Experts of a small language model.
Size: width 160, vocabulary 2048, 36.3M parameters.
Experts: 128 experts in each of 13 layers, 64 tanh GELU neurons an expert, a sigmoid router.
Training: 476M tokens, 3634 steps.
Below are experts of layer 5 (counted from 0) of a mixture-of-experts language model. Rows are named router (the router's row for the expert), up (a neuron's input weights, with its number), down (a neuron's output weights, with its number) and show model dimensions 0-159. Each number is 500 + 25 x the weight over its row's rms, rounded and kept within 0 to 999. Numbers have three digits each.
Before each expert's rows: "comes after" lists some tokens at least twice as common just before its tokens as in all text; "comes before" lists some tokens at least twice as common just after its tokens as in all text. This comes from a sample of Wikipedia text that the model never trained on. Tokens count by the router's weight.

# expert 13
comes after: "s", ".", "\"", "w", " W", " be"
comes before: "\n", " The", " He", " In", " It", " This"
router:528533462509497529507512526503530474549499507535520533482480511474499481513512488531493469538462513509524444473525509510453495469515509502489508515478483533494479529539495489519502508454497489489487552476520506536519447531507520491507426486504474511503497495468544485535545526494510492502514501465495491534489470495482521498531491539483527446460497491491529472510526548497547483500499494467452531511496498489513525487488478485491528526442513529501483463513457505543499500456509485
up0:495494489470508508534497459489501472496490514495529492559456515491552528504491529568491487481518503505505479477521489477470469551472544476528540525518487496467571502492513502493507486500499433508478475451527489525500510494535483509495456457510466479504499489497521494543494526470464500460493517482534520485486450497492494501491480513473470487515536540477490497491508543507461501521472518515480493497540482512483515525496483542525497531491514488494483498448468475510502529450461503
down0:492486459485485517462521528469515490482503508468495507482513477487493462491494484489470508506502518507494492530456528512524482444502488450474495463490488502496502516447523492526499522534491517514510475576476501512465532506490520499492503549501519544444443478529497477513470487530534484529495531513475464498543526543460479472448513486472535518517493496518510475518524480537488487522530482510487501521509456498489505491496505487501507442516503452502480478530497510469534444531519465
up1:519536531521500519490472525535478475494489458494452502474498503511505450468532491470525491453500476490505512511480439504515503440475511529487504527485522514474501544530520504431527532498497501511477494492512545498512511524511480479538545495504482549478511471520536494475510464485514523477506523487520464457516507471508559460553446509481525489483483487496518504543472541509459526466490505468490523501470524494536468481522515488518502513501503532516479499500529532513499529495499482
down1:474495464479515484469463488512496544507494507502514500519490520508487494506508532499489511542517511493549501490497476472479461522468500529502556537503499480482500479477507470533506496463491505471499487478473486511490472517535493505478501485503483468510520433509468506505482499481528500464498501551463542550521475491514533548553484471533484562492521471485446455507497498486530522493486541521487486471484497568480464480547521530476468504514482504496543503468539522463503496511525513
up2:501539544468519458495507505468514524529440469508509497527469453494481495445493478509521484495544518494481511488513523495541473525464514520510507531464446498486458551513509462491494489503483543505480510532547538491467480529488496536472496457508455521524473487487482506497499523468517480503476502470475486498502465486493525501514512489501533525456485488477540487474503531512486450474508462518514455544544493497487455489489510494504500531533528462508495510496488464530512525474530495
down2:509448484503453523489499526479477535503545521475469502461490504521509526512548516480464502504491479518472487504539500544489499515476483476506498518546535529470523526512516531519496485486503496483516468483516551537499489489473475510544498540490550546475490512471465489519480510512466488509481544556519513495470510509565549504498490474486526501508514483505481550503462481450504519515500505508458517489476532542500515513536494458517500477492490517511535438519474500479493477495528518
up3:482434478462476482495528506511542479535474513507509540515526498464445519520568544499482498490513510519502503486479507531499482446498471504488498514506526485487490465490529540503508470474503447530497514511533458521476501497466471508474536480524488485497504507494500489491472520520497525506500456474538514550515496472462466504524528482519499454494493494507498516481449490450525501523508506515505521532476459429509477469529488506520529514548503524489523466508490502497529529506535526
down3:496505478564481509532469501500503487494534512485490504516470490504495501487488488527498483521495467518542475515441463492490529468503549524507482532528541452504505498512462510506493474512537525497496523540494505503485494489490560505502527542522459495548492471523464454478480477488493521447483491500464519504470500513498582491503468504578527527498481532490511516500503509509509481492439495483501453495482512497525485499480523482528497499507473469469480540486555520503522515515502483
up4:478496498515497527542522449493495523526525517526517516525529497473485536480499502488494524483491483508521508449483470518458458489495510516512510473482566488518515464532496492485487500526515445508489499503487495497509499502515522458490487520488441509516486524454553514526527493540486504481528450480472520494458548425448487483529539474456549483542497500536543525501510493504517474511496478461514474493496469491491549501498492504516531517522502527498488481522515495516492474545496497
down4:544510473490459467539529521454517498470477501454526520489516491487498474491525510512490505459520489491486485525526531493532535517529477508495510517515425448510509497467440510502493520486512512491501494491524484520507544502529520522535493499491486476500507510521493482513518491495459474503477511464506500510530493519522490498518453514535440516460483536452460461484530492514494501509443494521492543470505512487498475507494507522523458491515504483512466509472431443514511521453529511
up5:483525511499513481457519561499499499534475490489532525478470472472484472524488474461470509477517504519494485531467564554495496539530500523498473501526452498534483527462462470509488500488512533500527533484540454487516553538531525499534528470510457499522516525485484519509503519495522456489525478536470496509474476513439484469474500473497481535528517525482506488468473514489473517511527526527508498517507477503523491541503438499527517528487490508510503531488500499484460509522485472
down5:522464507517554484537527504442514484492548558507512473504503526490474527465477520533516510556480524485512508529547496497499485479473542516494546451466515474487529500539520487530482526538478493492488523530500495494484491482481509482464477529508510504437486498527481475508491451482530503483477487481486509536484519540525514481454519501537490512523510494508489520505505509468494486458497513485451490481548526460487503439512504488496481488515517483501486440496490523513507524531527472

# expert 100
comes after: " 19", "|", ",", "20", " in", " |"
comes before: " |", ",", ")", ".", "–20", "–"
router:454523487502506537520525523500505491525504495501493506506520560541505510512499515507516475495511528509481505526528541522469464481511496487470486504493479504477513483520502479523532488412503491532466518490535520501494500493457511509498457487560498506472481523517494523509504461483496498496506475462520459540512460529442493532565463481523539491461537502475532498532519484467523489474558527460490451499452539488470496487487501529479515474508500493481518509496501463517497484511524476
up0:533523487451550530554478546509514504448458525521505535481515531495530508487482492498481522509465529528499505474485516498493491482453527504505533503491467432473516486478530482473488451502448495537507485523448512515534521491477486504488497504472544465506485518492505475516484507518486503484504489530507484480520495488544487501542508525531487493462515469475509481511480485521486546520513562538492508480550520488451482540490494503486523476509535509483497495485468471513485518499500445
down0:501528480483458494504478541513452538456512518506569458508508465507503537509501496489470487489494505468503478505489502509522525510491468474518524490490555512517503503513536548507501503513512465517477460503525497503496472461515473558496496506483470544492478502503475521467505470518514484509492544500491521530481501480478501464483500522495461537486520522484514478511521467488526545481538493520485486480461480533471482510509482534476518526483485472525450511491481515468513576487488578
up1:478517519511503519511472466520534488518489480508479500499511516514482480471516482500532473478514487487547449513541525503524505493469562481444490498493488537472521538499487502490484494507515412455524531503442493490491517490440536503503513506507546480496469488475547501503524493507467454513465489510511497509478489551491495470543486497507500491479477501495481501497514458494562469509481469476492495502503511495522490516510515478502487476441486491498505473508554455511533527529479538
down1:530492451547491494438515474486474509494474508465490496511489460499513540529509540500477559506485506487481511546473472529484491513500476501546527512493509459492482473510493473505520490502465537514488494449559502479503469521554513517474504466537478548475529528487480520513449523481504517494541455477473472466510500483457465511488467504515494481498523515501523534460503522525466526492529513527463485490483493480463508501453481548518519520502491490516511527500476489489503473468510505
up2:498476501519479511459471486502498491509484513454492522506489516490527470521484529492509521502516478515503507497520513454470512553445527511480523468515559496489549522443532528537527487503521530536469523521516486517503534563543542495502518535491509469455505514528483485536511501539476520498494532478451495474514509525472501486479505494529483486496479510482482456482482534522489519463524527495499499512502501494483516452502497557472554558514547494496515531507496528476488517494502474
down2:544464528528511451565494542514539518462506504502539503488471463550447520533519507503494473516480531490464505538498512518515505472559492523490472541495506493533514482509487497440468543465472529468529515466508502477498460477506481537517489499486486530512487490490481543489468524473497490492493495520493484515506485495529491469497488528493509486498532479502495549515475495465509469502485511528530500435519512529463469548473526527515492489505505503527499492515502442530497513479497511
up3:513551537505498505491504508493513429491459510524486506478484543473485520531512479543489493454511473536534477433470511463480505518536479441530504512522495514488503489492514473474500502497456525535485547482471498489504477467479469489526535499531481511489518537494504467499512476515543497501473519524483496494522460509496511547446487495481477518485492447500473476503468521512545532543517530535488504544492474540505472490513483509484478489530501539530473490512495499542504490519514513
down3:479489446491483473526514525519498536514492523511490519517524510503518450509490515500501496512444514522504508558504444508504475493471513545449558451478493525555474483481526465498500509502499522519537497524524495504448499509475510488507510503488462515486479472482513515481523469493493474512502468514509498510501499487491486490532488486464495469512539501468471474525528482520491458520484534554520501499516506526459535502544534546495493502479524489443476547546540476496528506504465476
up4:494510480527511469486484498546490484469511492452490525488503476514503489536481478504460521495508472510515508514484559457461520509503485508474453523491486530517523539477490529481493537503455465468531493531517500491500526476492493489491496483519488513469476493505531547473518473503505479492472513467464463519498513495510469481474469497478574513507538470470549489488508469501519462492501506497499461440490470512505517524464462476493465449482512466521517436522527478475533527478501477
down4:527489528479466514507491503478522529501498546547512456486501505497505502477477491522496453511489489491504512525502456506533453548525510522530520487541481439496495531523533522467510489492514527531510484459489525481524484513465472530506522510476498473538516492498467497507508499479471514507498465507522521487516481501490526477542527502555449508507470516538503489463481549490492524516494500496531549517434538480506457440508516488490505550504506535483510541443508474509498475496493509
up5:509503519510538459534463499473498502498464518474503503472492487530518465470493475490522545534504507495473530474475509527514519514535492549544504520472489466478531505473512476490440493498532518452498457511476462489488504472529497501478548529531441488501491514502542452461506530458461491500517500490488483478531512505425507522540513533515498514465466531510474505492486514528469502542516488511461512477461499532508494498486486493497505528525504523517497510487521518489529461551485515
down5:470486475456480522489525472509494548460571515507511502502515494459477525512481457532441467464499492488504509498538511509476475448495522471462471498533524549502481496503482530484535467518502484524540526483513556492471539514488489497496497469505520504490522469516518540540509469506523534527466449493486493524493480548548501477501483454518470495489525511509520485483479496469495520462488487490525498495528509499483511495497521476535508481491488453477531497495489457501521551471514514

# expert 18
comes after: ".", " |", ")", "\n", "==", "==="
comes before: "\n", "-", "|", "The", "---|---|---|---|", "In"
router:529487516526525489447523515502524482492517531504518493484489483492503504510510478551487522554527550507512508500465563532479439470467541509524496492477498509493518522531520521474433511516514504523518526465518525512484482532519518479499482488521507497480506481444492547496507472494464495502509441488522522508529522535455510522498460541492499497471529512499487492496505527452512476441518479481509446514491482478470507490513472516485511509499569524477479475511480521511521497521484473
up0:498509510494489489537487540489502485513482515507467509505518493480437488483501521493473514476502511495448535512494531466492497549468525496468504466475500492468514504534514523476484487505521505494473484462520515488509521520498479466509489489513527471456469523515507488480466534474517464454475461524428527467494505532528528508533461533484494528528511463534527487486458552512546489491532511502468521490506526504468495481500489528487484480496573541476486477538489526462495529513519463
down0:499508522524512486472483497466502522494505553460501515485500471510514502537515515528516486533502498503548494489505483540484466456524496519533493484524557498530532513466521486479512484510507511543521521508529487536489488502498458526487517511567476526492525489501497532484491444489510458532520555485535461513498497473490507489483485498496481498496482538499484520523488481484479456445455523492575485468522458512502481465546498466523497528487459516527474462493506489547506478479512489
up1:481479476479487496456535518543545463526513490479494488522483460487486489517497465448522491488486485500485493487486546504502492505488542503465495468466530514458489513495469488499478482490498524511531549501506515470469474499479464523464477526482509502488482489464501492482506487519500487512498511476509505488489500509529496509472481543495477473553501544456498519498528543491503451497521479493498503528532466453529541449488540478478494489485435506531444494463493507497503573466540497
down1:510470514503484500523454463478438558465512514554532519471529533515499512474510541520474516489522495496511486492499477477490489503468470526528504503526512477555515514504533480521485552514477500473507500496483460480465460543467535493535493481507492509522492474527485496536500499474510468463485500495530483474478501507500492494554508516502489529478495520569492473464460476522487507499494483528515522450504503481520481528480453509486475510491527500480505507492548474508502452531457547
up2:467509508445521527509442503528475490504477486487484538532489515505493508496455462502498513539488490481497501516457527476473539515496483481463517479516467473500508492511506502551518494490447481472510499489489500478499485558514490464465492511479493573568494479545518499467500480478520510481467460512479498479513530514497503492530531496476498518493542497524502477468481493507473557524533487503491436495495499495481493490487498472427492511465558496514519504502505519517450485494510495
down2:463503475502474487537434492530497525484486491493500522471533480494523486478521525489491515468487471528471472485509485466514541506475524475465486496512491484469528501448545444512471530444475514476528509486489512501494500536480530476480504480503527491467497507510531470468545507537504482505499508469520496524508504450541449479553499509541536515509529470469516513525537525532501527488507489477490487497521470549506498486478490438502499512491483461506520524448515496507478465524519479
up3:476482532530488494460530474488477502468501525506478518468467505510476501490548463516467527533469512551515528523556486493510482471480499499520533487523488482485513460503504502479482563559527469531465494487508532543514500533487536529526505531506506503476510530491505538521466480499493515519534493509498480519460493499507487451487481523458480523471488484542476458472518477534509507478514491494526514501476494555464503488501509465461480552502541518521497514537475507521516480484474544
down3:492485559535480535499508518512498535502503513506494508507512540503477501477459494505515497468551562422461493487529505468510459510551526480475442511488541516537524556475488487548474477490485525538476512481508474488513504447509482529509472477480486501507474476510493521494505527544516477518479477516483501482535508520501541537521513458523513520508526487503487468485472487465483534524504509515517520507517524516502514490507515534495504480503495495473525537470527446504549515506479499
up4:503526457531484510512501479543450502491517535472504487491502474492516494516484569495497472461525542447500486509515492519558521529535478500471509493508537470512487496504502500503505493484522507463493467483500513497516526515498515498493535447541518497515524507483482516520474450487505497491477455451509497472470439507522488516543507510552467473520532488497519525505488488536489486481529481523528466457496499473484503484577551523512499525534466453479471503498494513501507502530478494
down4:510545533528506492556487517465523494488477510565501529526484505496523488479509482509522493520471458521518515504505552495466491484459517538514474524480488498488507549496472527515530494486497495539518521494472480502482482494484488488468513525491492515488472510500535476462502489498500510539523544529466479548519539454505504517482483492460521556497510508528476446519518513468549471485479484518492511519512507512517537506439499448495482468465542506511529491523449470542496485479499476
up5:520486528461444453521538464510492482512532505493497452511521522497454460497514502525469497522497476502500513492526509520474466474464482480516457485491514500488535509500526498491499500474475509497435501524523531511519474461455525517488499499534487483512521468486483491519457522497514480508494510521502461505495499528523505500500470523481497461473480500501563515478496428516509462503506482465464549491482479511517500481567534475471528530496512533462516515458524467527455507497486481
down5:463510496513539557452503535477510469496484459545481505451482444522549521482462491432503473512523521525505472488453490493535526489469495486479538530520492509562472487479477471481501480513508474500523481486493480505487499494510484504472532518500510494490459514494492469471519481521471483504503537471508500492510511484478546507495522487526501511544527524508437464502532561484511517520484510511483502509513515528472533525442481498513488484497501507506545499511511548489510496542487485

# expert 32
comes after: "s", ".", "\"", ")", " re", "es"
comes before: "\n", " The", " He", " In", " It", " This"
router:509539488541497498539493546502525447530511476530506530485491488483494514531491483461522500494474523493514507485493532514498479467517510527504504506445505519472445485559467511483459537542547497491509535519488493559515464523539524535518472480494476508527463497439532500527498482485501508466503496478531522519529498501482532521518452512495489481487531516459510477516492498460527448514514509482453532500485502491469512474485489489481531474451483491498519461470466490533491489499488491
up0:491530495486491488531518492454516484489534512515512507521470490492496499488498496441501544521512522470568517486545505540510485492507512519530493490505536496461436501526516528505496525495517490548483518414487519487501511507521504488492545481514533511496488485521480492497516517483457527485522474465576517506490500513515509448527522493494512529526505470489512512486521517452477496505520471491464505539534516501500505465469481508481489469444524505542502508564524479490525489531482486
down0:513520513549480485510519534490435520514465545522502497500531510536527494515470463502536484495496461527488520509490527498506505501523528491489449495507469483493522473489517515519514497558536518472528498551484455489510505531502512467492492542500483484490497525515511524444534475460474478545484541500474524488480535468474487535500478480484506535524512511493529490505499468524532511492474460481568506477460494490493507468515512507505496527547493511512536479475525519466558542503517493
up1:486479489526457562506566485463505487468526539482460502520487495477484498540514490487538541515505502539487515499503468483543475518508447513442457481481491512529504490523481480482456501516522521488490510458497443474506462501482492468478520492526505496481495480451490512503525491493505517514493545482522493492476482481483545508469470564499511480507451517506489521507516501508520482484493472509519506500469449518491521482453495548521489472527494522534449499482531518482487518509521471
down1:489469500479499450548478488491491492511504464508544477458514546509468519498499552501500465495560474482473494495496506522474531527498507466480540483508474484466495481438529513491512461505533503505487496518465530488513542474489519528505510495528499510482504474534455454515500498471482476535520469539463489512455491508498516508521542486447492469505479497527506462462483484504513512453511540464492509485521522463516486513481485457508502501507547467477534488503456495495481452503497531
up2:519510527508471476442523530522537496488513463454497502534502502453494492531463545517498504496531478514527528525525535518558483475497481534484532523518467517509512509501489545519510476470499493496517472516469475505484473535509443522494492488523552470501446519477493468530476479499492523507480507482492514529501473499491481538508506525486471477439548482487543505460522512520512539488498481478475518499489468495505508518494527501529504450464490558537523516456483465490492492505482503
down2:512458517492468524511473501500472477546463500526555490438505520510491537456496493484501512507454520507470494496496476507469501532538497496496479452525507490511472517523515469501484483523449479494532506459539471469501510529461493487526486513486545484503493491516513522438487518528501463483507518491497489532516533475534520506478508513546471507539499511513475509480454519491485478533497488502480522508512523530511481493470471466466533579501536438481518523504500506470508476502506539
up3:496479495491481473495511480472454521551473515506494506504473468505476511504476476507508495471512472475486500508476522485482480524512508485480508539509446500549494468464506499467478481520510482526527490524513492492470529514495552496508516496540521500461502497522516538491539524456508528529524477483518537517498521536508550505484482475517500494470516500503438506539483449536478482576480474505500560524507522474489470511485463482481541450460469474524519478483547524500502481496532493
down3:525510515554517537490503499464514488448509456500535507504489512508476483526498535497551487489512513510492466524558517494476537510492487495513492515506533463474478530535540505496487552463491480447467497501496512468518495480508465488498476494510513499495515568488456489559456523517510478488510467518490498455541497478487459502477498491509523516479494503501520487476448539504488523435476526476488503457506511546502513496513506492534507487499485465517504482502493490459507507486522572
up4:543492537523526523490486531516491516493502507527483518475501535511534479458514465493484522473510492453489495462506511526533466480495487497497491529499492530479481541495489529488497512518540460504470473519450522523511510452540518518537500494522473470487496496455523522525482515515540520506524491489515484507534483490502479525457488478535502488464432488503497502505532520554501503461554510455473523444508516486454509505492479501473479509473520520507562514528508549548533495495488496
down4:508550506496486504528494474498483500518491497557527550501455498502445465471454527531514573500542516480491488523477481475511504490490484497496455539502477507487521498481494492503533487512503517500547544512524496488514516491508512470481475503504489521542454534502529499490510495477529515542472491516512456438522556486527520477437499446471456460499531480514505536475523510502494526500454472551486493499516483466487477490504526497502517502487493523480471478494510476507500483486525504
up5:460522507519501453471465438478528525514480521536462484427498472470511555537472456474515489505501510499526510505467514529538495527530479493494531517516527477525476511508532505520518531499451507497508507488523501499521513542524510542476519461485513472472494509517503477493522492525501503446530478481490468507519460514503476495535515484511503513499499517525480506507438481477519491476451477470458523497509530481481528485520474502487511515522454506523515491511496494444524535552486477
down5:544471512524488508546522520484493496507519495526513535502502516489494501457529539517520437496499486468527506472543508500474476460513470518513522437492508519460524481501484480525499468518546517508476513514499481451546460448514490458487477546508512524493478520462483480534447512477470482499458514485531510501497503520498505473498494525524505489542513526475437504483526483563491513478526527523528493498524463522492523503489490497472500457508551508500530527526490497500489513473481525

# expert 54
comes after: " 19", " 18", ".", "–", " ", " 1"
comes before: " |", ".", ")", ",", "%", "°"
router:466480519470481496529490485510498489521516516448498517472512526481494543557477534489529523492497554492481482539529500514454522456498519527465535516494500525518485514504509500505496502482488542478485521470492496463527516495470495524513431515542490514535499490489501518503493490489475528485514479502502462512540473525460517506528489521535513463504495464487519460513516475509528497467482465448507517482466504492446495491456467505464542457509536499483541523514487547543513479516487456
up0:482508520529500500525497496496483505480475524519470498537498484494523462523468496496533455485493498453469498499452471504531510511542450537507520523430530505513511515476526526468481489500499507506563491498525498501468535487503463511474521508537524529558514487486468525473480525508481483468547506495533485494523468511510487473491499493502528533499502507463491536517545473461534476519487499505486502511543491500469457513512460467500513536479490466477513498469463513470546525534452469
down0:535475489478499501518500498507535512512536483507511478463502504506500523454503535508463547528494512534525525478548540491467540496474538506475496481589488500535513515531462513479493497535521489480480465496462509495558505514466496471496492495470503477420531520472533467496483479527484516512489461533466494504480510510510532506487514466495513521507505532514495453515482541519468508457484515475510497504512518491494531518478524542498481497534496481520496481509501503535469491459462539
up1:502521482501417510476499539494481501497506470490491495471509489499510541501471508487482475494469462501482477509502513489507482502471474497485536500495467501486488512524494487486497482471490491489462482515502507548509469496485500473486516480504493501494517532485454500466481476519510467441482469514490549489491499504542458521537527483520506475493516476503448469519496509468522498500532518461524487501541498519481434478461457512550518440528538529526448497482529490528528478481443547
down1:483499472495537494550479475524516483495491505487514499515505481488456448503530482512534465515523541514508503515512499478491490488501497512479485477518482490506493481503470486506569484531472471516527540473495487452455524489513511527532493519502463482523469526461500496511540501470479505552508522455480457525493493485481511460498480543449516524494502506482550531482524462505490538520528463540497486475490498504503558479484537486501474511473513464457535498505493539450481536512525466
up2:478516540504484505511496456507510533534524504490527494518476474468526513510467484519525514513526469464482498583482493477505493508496488504495478461447483481499487493599511521477520511501496512473457531452508507504486508483547490526476486477521497497472448482480497531517525493493456541520469513491491473509507496559533506452517508510466494491506475528465492492472456520518495512448515490484505488499494496491497482502508488494516522504525534496527532550525466507531518443506491477
down2:510493504485505447456493490528509492461528517509515514466514551503524493502510473498479494507439515509515452511507506476527522508518528527532451510523563531516510482491487494509504490515510464495505507533519479528498473486445499533513486502511507522515526523467546549487460496527548457513525495524519514533490494467489484505495485474514500464448482472557486488565495482513542490497503494511506447466476509494482488532490503475512501538495450477469450480481508544482488500481491501
up3:516485520520526497482534523474481515504523494498530526512489459541447548488506486471519534519496523481504463544500515511480472495531491518553480461459526522438497489541501511459499504498466495518526515492482502509476483452534499496501497482469484491480472543478527526457484480505485508506464524480463546476472504482509477459503546567504508485504505540467519509532518498538493500522513521515524479466476520531486463470481504536504489508533505485485473462533524507512481508482477553
down3:497521472489496440492487488535502504523535520516506509503496521483559460495519518520482474453507479515514500492459503488482501501487522503477522527540515508561491490472509503528514484507541525492447525488485524476530459506492442530507511499500497510530538499456469511519517497457559494496515495530498458513478454489479512516510439482459503465494497475486516507460470500480564501473507507489487541478516481530517500470492472539475484472516511523525537530471515473482536500487500456
up4:516522490541529529496531492465489515479537500504488439489529511471496518511538507422475522498509498522480513516490518479476480536493525475501515475470515472480520478473491578513492454508501485534513507520504489484524501527470516502560500482492499444507519482484514455474525477523506531488527498548473546491495480484483510514455527497490496496473521484529533519489487522488504485475514494464520506514505501467550497471519492485459509462467507498481505481534492520446529515447511457
down4:496519489486472514479486487496493529509512474494492547514505512527497474467442481575530465475520478479494493464510488479519475463503486500491474518527464541516500500513496438487500522507484481480484480466516503531474504498517467508451534502505490575520502495490478548501526499524511488511457511463502483488484480495517500491503472463540476525500464509470463485508507448496483507503508481523483475504521499511455515548492520474521481562501503490520472522494549514514449481545464542
up5:505461522501498521481487454485475489487536474501462472472510507466487497495530489525493498451493501521494488482538477518491525494537508530485531474453515516464490508493519467484488479490517528464500518501478509485515498477508527453539492510507522496464511499501489495491501512485486489386470495499568493478512492508506548488487466511556463531499505543489499523483485491500491486486498526505482518499504483437490504492508472481482554505480502464531459444474498492538548521517486467
down5:494491451513482504460504505509491474534478521470543491490522496495502515518493477454527506514499494470515483498499526469515446484437493502493508505504472504552483481486508508519519494516464483551498463480543500507511494484454458539517476481507477474481510485501534474522474478540468475585504514451498480567506528509493500480490495501494491485468495473512521460532493484512483521496489491487468454492501505525546492535472543532515480520501492540492520504502519520494463463504559473

# expert 0
comes after: " |", "|", " Jo", "ra", "o", ","
comes before: " |", ",", ";", "ph", "arch", "th"
router:501525482542551515526542494510534504492535505506473493486488522488563466494487480534495453497477520541460501506503481532461485496507556509496454542522493506468476513540538489470494541489494490493523483495496520493478481513507524461482496505538510538461515523501494506533508462528462520468510471512504474480540454486518480557550483482510521499478513509499495493524507463482509463489521511508512461485473514500499519541506484530496554464489520503516543499443480478482478503453503491
up0:500517548477552509524494496432507506489487494482500484479520478500488500488480515486537516494506515525491473526500498507547495511480538497509509537498438515479496478525502498516491479539511485437540474453511496469464491528509517504527525498544487505496507525472525536495506534536548495542521491482492455512480478498508484523517484536492547489511489525495493553501472499527513566477531519497526456490491507499542455494495504497548502473476491500519465539463487542517480499472547480
down0:468452491504507460481461494552524494513453498491511419497533534553476499525457537467477491556505521481468504475497490529447494468461516475492469506500521496467504519513492522523488494514487498528493499495504527502491507491530484510466499488494549476503559508496493513461506476459527534507462480513490507477508501446485519521509482520449500501525525494477499496516487484532496468485431522514502554480500499508496497441530503485490497487512530494491532464515500490465516488500510528
up1:479522519499489508507511504506505529491514455527515529488454524561476525462514501485490504499465470493518483473497471530462497550513488493537486524528509515512550471491485467448549496527492517482525473468454513512500464504522512531455495513474514502519538546532502485462477532540475518494516477526473497511520539521480530516586497480485518530489490477525505465489492506478463495519493547468463529533471533489480531513515492498524526518499506471531480512503511474501471488473507495
down1:512551476521503471477513477490499479499540513454488484484529517501506472512499511454511499508523496484543483520547470507521490523511508517482505508482479456487508518512496503487529522486528534533482493475505499514496516505529514473531508531534481519494517468464516551500486475504543450529474518487484532526506468479462530496459484541514504496484528465500462458498489486488555471512548471484508460476481464476469478502506553469549472433497525496465516492517486493446481535504517520
up2:502473512519503473519534511455481485498491492442546469491475551495457493490523528463560523483535496536512471513505546476535496520549513512506499496505508493520515500484539517499466467508465498508510536473510490521493516514476459484454545482495469516514510487504499560522474497516512540477492493517453479504510484473517479497489484517514508534532466461524514518525485455474496518458541515477472480471519530495532536523529504527491489506505476452538454484540485510502497496538507483
down2:474502519514518486497517532527505491509473493488491532542546426528517480513483489518492478500494513519510509489496465526531516481466543454521519486472485523483514506535499494474530519470536513487522502509519504503479487512491508512525426509515515526515466549455471525496519512491498448517479481463558559526461486499500505528460538510477491508515531499474481483474467492518518433520448505517500517520493513501511516491510497482514485515484494500502549530482512543517483514454551480
up3:497530483525485504513456504522485500496510447486537514492489508477482476484491539497493506465496494533549502492452516509518516527492479500477513475510481517514507508480454503492488502518463525473575490492504523504505459508535510485483485479469488486520458493504538493517489497525464504522520505503479504502512511490463517507527497525434514549509449467556491507508483454483459476470433529538481547520498511471525463490491510517462560499482531446495457499499501519485478506483507528
down3:505519536528502453463538508499502506496498527476476474541493481502495452516500487490507511526502497512513530494519472465484512535509494481506473482519488483540473523485518551470580491476512501524481463463497526520467525514491472460505506490531540520447550485481505501501483467499482485508489439484501500513475473517490449470533482506552497495499527462465505529495547502520458478528504493487529497471475481527515476494534475526505456476518519523536501494515501451529469535526509518
up4:504511478480523494445529500506557495528502480507491481512525491509511443515511506471500460517483543544503492461500497462497482484510525508458524528470500490485505523502555499485493517520500522494497560469477465516536522509444513497500494472535518487478527505464518469480495515536482511503518497470525469481440468476490526514475434501514490557479501516534512493509516500499526520536520529502511511488474468487488521512558521487487500469538534517493478510430496471463482507503507525
down4:515476489512493475481453525481469502479540531453541440560472489463451467479493500470463533500525512516520480475524488515512445523505493479494476522487467447453479496519544518502470502515515488513465501452464509503514497513488516544517460481494488467512447494531513522468492497531492500526511506488508488452492483513529519484505510471515540504487482507534489445498510560502496474528513538482501518505495524546506496454501501501464496494469491526523499506486513456495515511508486488
up5:514501506494542522521533495512458514529495481476452513530537511459525459549493497529480525550521492515510527518509546474500498528523530454529481531496514484519455500525507545507486515469540478533466462465515486493476493513500497453533487505519472495512463524459465490473483445511461526505501522490499468519492498534501473521474482502551526469475464519505475485505490485506470511487474554531454529497510507515484450522467466509497467539486470503504505509510496474497492487472505484
down5:483490516474488475535510484518525503478500464484532521495489475506500488476516528460538494492499536491456476466433460522514512461480493546499521521475509483463551521475493458474477500538478481517507547573484529503525475514517488513464500482514496539466505552554536507518527500515554485509475491498528527494514505525498531513520484490453493488499485498526533490452504508520493533513490497477521485505492484470518504483478530532519518465506520514446512519459488525490497522501534537